Experts of a small language model.
Training: a variant of Adam for the experts, 272M tokens, 4227 steps.
Below are experts of layer 8 (counted from 0) of a mixture-of-experts language model. Rows are named up (a neuron's input weights, with its number) and show model dimensions 128-255. Each number is 128 + 24 x the weight over its row's rms, rounded and kept within 0 to 255. Numbers have three digits each.
Before each expert's rows: a language model's description of what the expert responds to; "mostly gets" lists some tokens that are sent to it at least half of the time. This comes from a sample of Wikipedia text that the model never trained on.

# expert 11
List items before commas. Nouns and adjectives that are items in comma-separated lists, such as Europe, Ireland, videos, social, guitar, keyboards, often followed by a comma or "and".
mostly gets: " social", " guitar", " PS", " keyboards", " directed", "Early"
up0:166119143145137138142115134129109136148131130094162148133128180125122157144164102130104115034144137128114094114125130137105128107122125136135175087136151166120117124111086117133133134130155137108133173132128148137103081184104128082099114118163117157133164124137163151125114135119134127131103136163109170146117142092120116104109140121126155092198072144131112122104155137098125128125093
up1:089186187146128113120153116102145144102156150071148125148129175123085097171157164137115123132125122116138121179120120104144170171145108145149118144134183133130100125118139121135132155101132110137154091109119140170141128147143099108125161114129142118185146137147142123095111094140169113145106170138133166181110141092150110117114128157128151105104117115141096177116124120114131084120146
up2:135137152137120144124072120150131143128158132138120126127145167151094119127166144155109120145086088109120115144160097103110104157109163080124160087140171142140155174073118123172144187161141138123124138099094129184135108167083154084104140151125134110208115153130131136156135110148132136130160162131133114092126126145127132136124145137115125112108091129165134124114154166130163139134140

# expert 6
Names in credit lists. Commas, dashes, country codes and first names in lists of people: bibliography "Surname, First" commas, starring/featuring credits, tennis draws (ESP, BRA).
mostly gets: " BRA", "featuring", " ROU", " SRB", " starring", " José"
up0:118152113116105114128087151108126126157130117071129147133073143153072158166093156117132130180106130097172092173086124114146140115147136165171121095095117128133121128158148101131127173146148176147153100123126091117151099140173126125159136129103137113156120159124143108176147101132138107102135142147116111154123124130149133092145118153125118133076136137136127112114142106087119111148113
up1:080089148118113109163147121146093108127098133131143146148124135071150158156118083124133092156160127119107122121170139114136097117140119110121100159141138138108152150158130103112120119090137089133110169095106120120143129126146157162110144145115149094092174152161134103126120123117130150126117142115113127105137092114101121133182114123124123154134124127123097108145144072122073132125069
up2:149116193144080145095144126123146128124165152143103167123146110112136150150097138101148099120103125139160165126119137137113146104124182162124140093112087132142113117150149112151117138155121138103166095104060122128164157132127113128133148131108140112131092103117109113187146171086158157066134125160149150129132067186138124155134110132169134124108117116134177085120154124129121099131101

# expert 29
Word-initial capitals. Single-letter or short first pieces of words and names, mostly capitals such as J, K, Z, St, Dr, and lowercase m or w.
mostly gets: " J", " Z", " K", " Dr", " Ph", " St"
up0:140067103145108144116129140105162120133152109158155168066124117134140107127124113148095101145116114132130089143088143128081122160125104111127114146094110148136076144111137141126106137135110157137108120088151129139106174121102135083098134101067147170090089107160116111087138152128139117141103108132125111096101160103160142101146116164144123119099110100157083158117139106148118130173128
up1:132115137141153154150102163117113131136099110135110117086173127131141125079139137107131133157096116145107146187094137162138139077140125114141184074063166103087132104124164129144169131121130166138135087148077129144090139181138172116117091150127140118120099138117151117114129095149162184129116133160108151133124156108147136123107094125095132117129150153119100131150152117115137166168127
up2:136122124147137088057132159129157120149133107083129122102146148141144116161135131119169105145146148123145097138116108133172139069134131153169151148106136124156116139147124107101147111117119128158148113108101103127103139136124100148127104118111080145170176131142129132141119141135133104110113105128157153157111103136182126152114125123115113139146145137146097068141148121109139138138164

# expert 7
Parenthetical years, units. Content inside parentheses, especially years after a taxon author (Meyrick, 1938), metric units like (300 m), born, and pronunciation tags.
mostly gets: " (18", "DST", " (19", "born", " (15", "also"
up0:112120129103110127153127126168120095092145129157123119108124163145133087121122140149148125122123132146128132147139118136128112145132136126114118129122181111154059104164110100154139135168130128143107143097138110137139144126094092126104129141121120109134110110119129162122141134147114116094147152120154136121132150148140145115113121181151135139157121111130103087144106104143123117159153
up1:092161119137133127115120145143133138139180168079098126134101136115157131166138132122120103124132094157112142115154148135119126118126105128103171148101103174102131147127103141121116140130159172089108127114132088162145120138100142116129132106108083146132120100169147169089138068118142153083134143140070153150106147154153113119098157130126134131119086141164125170154129105174149146169153
up2:121110110096097130138133151092082162140134152126103104106123138134127171150113105123099136117100117127153166107124120177115115161194106153131132143104118099125118100131099140132119129139080086132110154078109137100152136116177135084107104139154116070107167084134109098116131149136129131161117094134138134105140128130114170105118166116121144123145109208136118148130155121082117090154134

# expert 17
List item endings. Final pieces of semicolon-separated list items, like botanical author abbreviations in synonym lists (Lindl., Baill.), team names, dates, Latin endings.
mostly gets: "NEAT", "nia", " Insect", "optera", " RCA", "ophyllum"
up0:141154106092132129117136105084118147105106111124138069105104130129115145095167118151118114140148168094122130116085177110131107094159120171134121141077128106121101159168105147170083115125114139156113128148149118124112143150061094116114151179134119105124179127142113121141134153117126157113123125200161135118132119136129132100119144155105124150123084134094142139122181129138116110116130
up1:123179110172112116102157112152076108085111109076152119136121139117131102159084174149109101143168143148144090154135148131145075156141140147142130163171156141128088128107121083106104096124147131150161157145078089152103114135090096130158132126129143141126100129140124133131158113116143130111127120146130150106096117174112118148085182141131125178116164105135121117134133126079174127144113
up2:086139124106138150131120108144128102112094128135084102093120166119089131112073155137148165105171170091129122112105120177118121125158113167159099116131116124096116136129135148170091171119108107130132102093147051163179123137127118084078134172097158049154096127136140123127112151160133109118118120203147169119110114135119137091102135130126142140122157133173117103120158093130128164137138

# expert 34
Word-initial prefixes. Opening pieces of words, mostly prefixes like re, un, con, pre, dis, often after hyphens, quotes or parentheses.
mostly gets: " re", " un", " pre", " con", " anti", " dis"
up0:091159157145156090117127107108145123116131160136099102157145128118156152116158130138113102132168151128106135115164133127152127161117124184108161103132089122131142115149130151165125103186151136134105107115117171136163122153102170139126107098141107143139122160135150139120127148127108168064079132132130140126112084152163105122144123143098113117137143128134108134129140138059111115144111
up1:128125099111132075078149126089156171150134135081134131109152185106129137163153128190098110117116143082110147171117156100101143157082135124130157120069131114131154143112165130121131089129134119160155121125112110115123143144109094121150149148112157142109128155120151088136105163113099139137149122125123158129098109161119098141115128103152150153149148127166114148143132129122136166134129
up2:151128187121084112143133167080133122112150109145156145121141085147109129132173134119145089103122121146137109123167158151109081125097180156104170140121100116143081161124136091112156125147137119106056130159070163127116128147131105100141094117139129155139149159118107145139128136113126147160148091121160159084141161094136117125158102157118139151151125162128112151135136153098156107156103

# expert 26
Plural nouns and quantifiers. Plural nouns and plural words after numbers or determiners, such as 22 songs, 16 ships, these, both, others, soldiers.
mostly gets: " these", " both", " others", " levels", " forces", " These"
up0:126146182115139131149144114066092126128110127108116144097139146119109136127152125106108121127126110152159151162149097137140114131211126092175107113118099137160142153103092162170100095142094079095118127128101097110159161167096111126132136173108091163134110114098142113151113089147156122102164123156104120105128119157127150157135129144148144174132131135067067094106114144099106147101106
up1:121106143146139113132096114159132122138135127097100148122113117114136163163155108134179117155180144106161096084117126150086183123117152117124130098093128089093148136141144131146107088106160112159114116150134110161109143138174112158154109129115167134133091147132139130190149089113126112147107121125138160140135114094105111097152123132127123105120107134163087100147140128128100137155152
up2:190162111147149097150128147140106128141109106105135130104132086078112168144127152132128115129145130106129107130171108107153151150132130117112119096098124093126160133146118141136119104155106128173161124140126133134091128124143110111142092141095131101128137164132137116139151121102126109105099091156122112121119132099106143136129132113143145105147175199135067105141121136129106139114110

# expert 18
Foreign name openings. First syllable pieces of non-English personal names in tables and lists, such as Yo-on, Yu-len, Tada-shi, Ko-, Ka-.
mostly gets: " Ni", " Kha", " Yu", " Jo", " Ko", " Ka"
up0:155083133107109140149147127117121134116162121070129096081129140098134091123132150148125100090091194157143143115133140195114149101139116131145109188094129133128072138150149149120136137116079095110130135097114141136125168133117190086107150151123128115163140142139120077176129107117172093128099095133137127075117110109076126089115149148138104100138101150125105125141158143176108129136107
up1:120152151096100123138151143118127117138139113124093115125131176103124126091146138154134121113093165098167129083138168127126162096153100151117106149105131113143105141159101133164123157143092123106128123128117128144134119133098147126093097090115075192119109155154077112150152137196142114128086144114121179127141141157121137078167146117150164140128115127112088121138172143168125089134141
up2:141120109119156124136142117079102131130155136111123115125068117107123123093189143152166158121122138135150125193150141113119138093166141158142141103101150138159108129100094145091108104116114158093174119103182099107112142106116110155122153176131136079168144179123126106129139099134097125125123124200114184121115117139120130108156135124113149145137122150120113100193090152110185153134176

# expert 14
Years and periods. Year tokens after in, the or a pipe, such as 2024, 1954–55 season, 1940s, century, in sports and local history.
mostly gets: " 2013", " century", " 2000", " 2024", " 1970", " 2001"
up0:095127127097091103137117107139131105116155153109114072095158152137099115108143124167157149137083123146116115145165110116204115048142079141138103147151145097102135125156157097107068093154123100133107128070145103154107190122161124135123157131109127115171105134138126155135130107144117140147147174113144133156134138126116138126138155148152165149157126139132167129176145101130183138115129
up1:138154119117146137133124154119142099103137132106120106134126119086124124105121144128114136115150143143152120125114176105154123144150110124084129159151156147104126093127112145086138178131110140102131144146068099111096119183108141101159106170157139116070170106132122181170135122109131135114110121124118101132099089096173127110133141120138123142131136139115105122111128125115144132156134
up2:156159150133160129182120146136128142152096134149098178142149133110178102154135110129086123093143163140101143125124122108125124119103115126135130138133130118110113128150088154136117090128142102092108149107143157092102117146163142117175159167089164140124080104122116168136111107114184167107160107152107111118155133121150112138116113098097141132129131113115093168132125106129147131172115

# expert 15
Determiners before nouns. Articles and determiners like the, a, its, new, entire that open noun phrases, as in "located in the city of".
mostly gets: " its", " entire", " largest", " Its", " the", " historic"
up0:153124147109095128147120129119141119160151144170123188137155155134129138130125113114129141131119116132086131132121159113137130110113153118128108073118126131162161136147122106141112127095122129100114115171110065134110108114136112115137129104117139118152109152113122128136166151088113114136127155179124172109123172137150059111137141150086101147107098120142120116092090169148102138081113
up1:116137101097148112149142141125098132102116122156104114087117100123152147164133124155116131157104113148093115191143173125136137097119127125126139112139155108124116086108171117148107048156122075148127144122124180170111140181148098129131134124120147137081121113141131149127121102154123141120132138145170120181123125122097143132139137114122143114085149157118158088148174138117142122124159
up2:128142129138160122132151093158115137110129103154138127141157130125096122093137145109132123119139118123104122151070175102147120093127105139189103091134098122092110111176110112125124103140120127113125156154148143180098135136119111127073108108146099126131147143117107144160136133067098143114095123136109104157126133142130154136094153084138112125123102169103132132120131126165160082151175

# expert 2
Adjectives and name fragments. Common adjectives like good, able, own, very, plus mid-word pieces of place and personal names such as Co-cha-bamba, Cu-ia-bá.
mostly gets: " householder", " good", " able", " low", "ön", " little"
up0:150115148126154083165160122116116130100096171123135153104121101106116146127102174165131161139184118119117105155154164115110126102080172116101142143090152099127080119138098103137165075138109083079136113137121153135118128134161134123136124116135126100149167133106153129117193138146133165104105126094135089131109110133123099199142122144127109152102135144127113135142119104136140139174157
up1:141164149108162077083179174094141105152101128082123101119103121138144095111110163124118108156147107134157160137144149168082165083112096176172084149141147121146117139169141118118121144116190105137113146089116116149157115152127115149101129132099150096155127122146112111113129113114131148142094131164154081135112101125076128137146143148146159121114138161126120161148118131159093129159131
up2:107110105108146135151120112140125140098103152117150147119153115116131099141122146163106083125080148128140126178142119150125145131152134124121137079146138170154134158167161147102135125097124123107120143171134132125128154142139154124095080132139159150114111167101146123200132105087141137124122119150128127141109085087099136111144149122114097156115125123132117151135114134149145156151115

# expert 12
Articles in titles. Articles, possessives and adjectives early in titles of songs, films and books, such as the, The, My, Old, New.
mostly gets: " Your", " Old", " Crazy", " Big", " Our", " our"
up0:113177071129132147115126149104098122147145123161147099145133122083131142140172153128135147094151122141145130093101156151175103117113124082143178167131106116090144139143136152151135137121086124151125123123118138166103155145089119123169118120141117109098106117126140162121198089126123123115116172112157138143164151113200101123117160152097109163108120134097141126137136148129150085144135
up1:131109070106110108153152161138158134092113115078139116097135164110112086138171139133158154118128108141172105150134106120123140119139118136083161153164174107103128130130109135165100132158139095133133116143095131135181141154142132132166095127145168145119147101135127202124161117123115135158149108095129149107115113173141146108179166140112121139137151127171099121137101146138170103100133
up2:167090150164179120109148133162117121110133166131191119102090144146177183114125141146147123091146127100112063154161159130088150105115141070145140090152166132133140160108153119116111160109144136124163139095128117142114112123137191145125156156111140124153097117161129117121142144118156099105113132110122103119100136125136115140134133116134169124143153145122137141157100133119142141125133

# expert 35
URL dots, word fragments. Dots in website addresses (www.site.com), plus abbreviations like Ltd, pp, Pos, and fragments of foreign or non-Latin words.
mostly gets: " www", "://", " Ltd", " Pos", "ˈ", "ň"
up0:140159132116140105115151133118136144121121182147127114143101098096125111104140178143119161126088149094115139159131162112159098140124124078104112156153136159144148101139129079173079137111108089127115171144135153118109196150114164105141150166137102119108126136071107149150139155166134144118095121134115132146128161176122101132118100150154128120106149152108125077140130141143100158151130
up1:109132115135146075126117105101096100133146128062171124124101208117147158144095119116135070160157117159141137161165148127131125136106129095113132153131127180138106101108113129135142135115146127132110114129135081147103113119083158123149093095130118120162141104114106175114121089114121140135131090133132133186120125118145149135113143083112131093149136092178140097112155103124137154140182
up2:122127120141109113172205112113120166077106174157155109147150112125168132119120134129105151133078151113126113186132104121119112106150114157165133107134127140165126139122166130138114136158125131106162140142173130148175156098155142114129122129121104101122108105098086129122169151153080134109112149144155139115106143135129148140075111125107130095111115121137148125153096138091114123134107

# expert 0
Title content words. Capitalized content words and their word pieces inside titles of books, articles, albums and organizations, such as Rights, Peace, Reform, Living.
mostly gets: " Rights", " Peace", " Economic", " Reform", " Social", " Foreign"
up0:123117129138126153106122107134132104118124117179156114127134132083087136111149091105137131127173131140131111109140093175088158153168124116109159144057116136125125109143122111109085100111119112141128111065145075105149155118122223135094104119157101157095132090133117114117120111165130110135111145172121118090101128164122149118131130129142122084147133165119109113171119092128158101169170
up1:153141121126177096110098145137096087137142104141094122095150109073132161163105100112132165144140114101124088131139139136142131107098119104093113134152117148102143165115167142103156103155118103144159114107122114183156085108135164139122130111105128130129132108120143154170133122120154135093124118131133163148120124121114169142181115155116097134077103124080162173128100124095126103114111
up2:101171134113158114148131153124078104139129134140096156135132145139103120151109138123091143105136147104107157127098152173118143090095103168135113143103137178134141149162099112142171143194127116117130120124109110163142159140140097086123148111113135070120117156120125157172144099114127123153070144162143108113132100161109145133130144080144144132120170137134123147127109112103189128173132

# expert 5
Chart and proper names. Names opening table rows or headings, especially country or language words in album chart tables (European, Finland, Spanish), brands, team names.
mostly gets: " Binomi", " Albums", " Billboard", "Billboard", " Xbox", "ucci"
up0:149134103161136107148126141093109131114131148135147121152115113085112134129095152139081098130187133125132131171111114153150106147147143162135145100085139141140107195130120129118101133114159113124132136130109080105120145182140135090081103128103083130127083177134160144125145125161133093149119125136121083089111089140114142123161119114137126124099143107159117127137128136072160113135177
up1:146119149131091118151118115128115102140123116104100136103129099116122141078143105143098140127124132123108131161162156127110151101110141109182104107151087157068116104202188108142105125156115102157064103124101139131143174122121131149143150148120093097160136119152143147133145162104103140133109097188076139108138128119095156108134142131100117154105081127133129114134178095126121123130110
up2:152146163140165184135126127179141135101139133147143123087120157121140144155137138110119133145118154137110143104131101102114135175072130160149127117121149111129123140130129081132142141120078117155106130113127104143103102118096097103129086145128137151143130111100143129133172149130178147100133131176112170191120085170152113040096157115119099088157125144130092131117139145126122137104123

# expert 1
Stats table separators. Pipe separators in sports and asteroid stat tables, plus words before figures such as aged, scored, won, compiled a, approximately.
mostly gets: " approximately", " Occupations", " scored", " spent", "aged", " scoring"
up0:140075130114125131089156160101118112097114126122108080165109114075129099102085154131122145160124121158119118167139146109118109147186132146119121087163124122134107147160097132121126127135143153093140150120152177138083114173087129131131162129132163073157141160123120173101159105145069149066102140123135146108089137136118120137122112114117135161135110134119101106183152134151138140151130
up1:110099124137147097122168128109137191118153110139123128142095122140161123145117156141123120123166141107122124113134127121128159116139110145095142121162124096142077131132101104132138115138151106163153121138095114128082096132108163143132117109148140118154096136139144136157108095146138122104101135183131155098096159115184092134139102141118176132087126133121089187148143099131098113116143
up2:160116130122166120164108148082102160157110106097137138110159149118154139097138134144102128112111148152134139156121168122149147133112149120122141170138088136160121119149097135134152151127161175194147132087134177114099147124124134103130124113149154162118099183121124188125152136148125129101143115112139139158161137122119133161122114126099140121105117153084138098160117149070140137086138

# expert 27
Role and category nouns. Nouns and participles naming a role, status or type after "was a" or "the", such as single, member, county, title, named, elected.
mostly gets: " role", " title", " Directed", " voyage", " theme", " designated"
up0:128133106121125124131158133139137113118131141084108143147118134154111136150096143144099159112125115148140104095087169134103161106095136128102144117085130168147133153115155109136086143176146181124092098131145157143099126100169110122142143100118136140106151151094193133160161124119175147118093104133132143185096141108134104154109096129150139163139095135121113127102094135137097130118132
up1:143125143116119149135140128117097132113099140104147147063119149142078122139120123116098162131139121137157124143112115171130187099188101113157111093145145115135144120159159111130115134085104121156090171115153154155104165150104135145128162124139138109124073131151095120130094132172132079127179138156129127116102164112156141151098151101099125123108145135122166122142130136110122131132107
up2:206148113162115094123145091061134129143113120083114164124137176088119122131115094092142102107143131128156081139122140101119113113081144128143131160101132106081149143120117117131144128138130110128094155134120157151143164134171126125186120144089139093113170135108117157161158117159124138170121086105158121088123090125078137103158130132115140145097131127114112114126140123142143097079147

# expert 21
Institution name modifiers. Adjectives and words after "the" or "attended" in institution and award names, such as American Academy, national gymnastics, Olympic, Film, graduated.
mostly gets: " graduated", " attended", " national", " graduating", "National", " Olympic"
up0:136145132135130123116134117153100155108178120125140112163150098120105088167173136118168115147172098121118127141179168161127135093147112166121163115114176148161094104166131102128175135115165127115155101124127080169124121135068113111123161125147145105129137150122129167101112117158134134100117135182132105138108132107098160150124110115101125126113142111139133128178115109164136154175168
up1:113140180141109143128145112109145118131135130122140120179112108180130148101162134181107122117130146073132099149133122106087101152154129071119165153073144128165098104166130074082148156092179146117115165143077122128123130136109101064128099120104108102166111120168118127143093119142121151133131136142169094100119196098095130107139117136125125130145140124115105126075141111130090136144089
up2:135187110139143108091113117137116073113123170138177132121078143077118114108124162143144128084146168060128104121088134133105129142152126145132144113134151140138147167187132114144091122094145082137122130046093103132147136104134148154088162141156159118135132137133126148130108093149179073117117133127102090154128136111121144151153143123108131094124149132144110147151128135099111156132140

# expert 8
Paragraph and sentence openers. Line breaks and first words of sentences or paragraphs, often pronouns or determiners, such as His, This, It, The, Some.
mostly gets: "His", " His", " These", " Their", " This", " AllMusic"
up0:140102117129188118136147132085072127129080122126123130103155161145126110150140146154105155106153164091174163122130132146093138122118150109098178144076133149188171124146120183128156098183131119133138139132094127139136131140143110114105137146121162120083125125159128126151127129122107170125165136109144121116128156133136151129135084142164125102102101167112144096115134140115166128086124
up1:145142148128069129144137141114178117138159086145128128110073110134119125135140121175104093143098122120130097147150149126128116129133133171161147134092126110130153144082120137119113079173123112068081125148104125107146082121154138112104126116135125112132122122124107151130123137111157101146108153100151126114127147105119096109172138122136087162119130137144131133087174130159130115105183
up2:126156170120095144128128160113139148117133102126138161114120098100149121110151097130146111137138088114086131147154205146153138161136129150098119094127135115073147109083098135135128115127156149124074103146128116109139139118117153112125131097128102128134176112133146106150117128201131103117157143120144104130121122114157111108103108127177123148113166165188140116105124155123090108108181

# expert 22
Modals and table labels. Modal verbs like may, can, could, and closing parentheses of table row labels, such as Albums (OCC) or °C (°F).
mostly gets: " may", " JPL", " can", "Biography", " Eukaryot", " cannot"
up0:130096138127114085148142145114131167146134148114138113136099176131137154140139151148108106108141131082113094107110155093107160117122102114142115116148125163137119082129165091096097130114105126081150113070092122139115145137142125124157118140108100123145128134143133135138134141132128129129136136141110109150121126137170098096101088114130130165121162091150095112122093164141167189164101
up1:116152137162099118087150129088113142111138154142078177129120160151127172152128153159151116071159184112155118135170135146157117133113130175134145087103127149088100163109164119111095104143100128120131145113094154147138123111117121146173152154139143114118122140107140108119164105116163131109132136126118162149106114100133172118112170106111128128132155146104115105125154145116137091121142
up2:161154136194142124134132101113116125175130073108134146130097094126089139110150132102105146075168115158103147130081136156139131127121113152161160124080110107141146120140129101126112109153157136115128147090138165135126098126081103078151124151073111070116135129150162115144157127105096147156090129131113126147123149098165145114111126151089105112105113160121097104099116150161150114118152

# expert 25
Verb stems. Verb stems after to, and, which, often before -s, -ing or -ed endings: assign, retain, recall, prevent, make, give, tell.
mostly gets: " gave", " consist", " represent", " prevent", " make", " give"
up0:125131116125079143114163135116163135103149094129112149158141175133167112127144162174129115125145123136102092142131136126146104146172131109141164105046151131160070149159131142180140114094095116095112137142101117151069179109079135141149088154103144130149127148165134140093105149122115133107124112143134145110112133115140136104129132166136169115179094099170093172143095147154185100133108
up1:144100138095089118181122098172123115149138123132100155140147178114090135132160130142151119142176138108141105156137156108123142125140120143138169074142102091115121132136128104158136130144146140093141131100118177148155108136154164124153144128132096114123109120120135124117141133133159126175145175153108120129164124114122129149114136096106109130116120134149127084140170133164172132125174
up2:136090136158106142146120148110132154145144115134091152120108154106086076151132098134119146140098121136103133138136151127126112122174127116170105134108127110144084137143141136121110153142161128128152120144141090187142139150146117144131144093144103116127103103105162121137120131103130142146130131109173092112158125154131138144144129118140148153182084144118104170126057104125142144118149

# expert 38
Place-name parts. Proper-name pieces in place and institution names, such as Royal Navy, New South Wales, Khyber, Tar-rag-ona, Palomar.
mostly gets: " Insect", " Arthropod", "hylum", "}{\\", " Royal", "Repealed"
up0:114086113151169136124107151121071161114126109104102060139082097124131095111122130120152114086117116090143148128164127167139063114088150144108143139111144163166131119140124140165168115168135077093142130137097148128126094119088137142138147131110135134148108141080142140180149143124137113135104135186118146142162125084137140124121115090145117127122086123145148138095104160122172110125146
up1:141125155092080110123143088151111164068104110127119132132171137127142113180109107129118084179118128148109140121133149136113154086148117125130103117091105107113094091108137077143132115128092138151097167047115126139108149110163159124100121149090123103150103097134149142128166085128107094144161130147103141132121155110168177153145108134110115155123121123146097145157127097113107080115164
up2:153121117112120088139147139117138160117129142139169105124113121122138104109135120154182068107158146127125161150118152142123099156138139119112115147134110156130103130171133142102154114127132173112159141119121086099114160113086161106116129162150076080102155151181116145124100144173137148108158134111154086099127158144140100135132154114149173121114085154110107199107133109134086180109120

# expert 32
Copular verbs in definitions. Forms of be, and that or by, in opening definitional sentences of biographies, team and species articles, such as was, is, been.
mostly gets: " been", "|---|", " was", "|---|---|", "|---|---|---|", " were"
up0:115122127077138146111148117130123096101127137107106070102127133111120110115115149123073105129162141105073159159176140161117181136118112155116156151116114139118160114124130126134139114145138104116145128107115173173130170174127095132139106103107144171154139115145123153133135138128145123099118132135063168137122127143104161116106124146112135197168104126119060124135114152207158107148131
up1:102105138119169132117136146131132132107155118123109095132114103129153155127127146122134114131118151141145159157096129113127133084111131127136094144112147118141109097134096068108098116132135146175148107107129137155136139119152120130128117191095100096114107160156140152113159109182162108123146098186151140151122137106150134092160136106139154165152128132141158154120092160153117137150108
up2:140135132130063159117137144170087092083126121148173139147095124114110112130115136126118071142131097130177129131102124120124103102111178143130124098104115138075166096135136104131138130135129084119145131135137095117107123114121128117106141173122116147095134104103138148114121158120170120117079158113176110095160192171154102135152172123105166123077163133124122144118188136180142157129113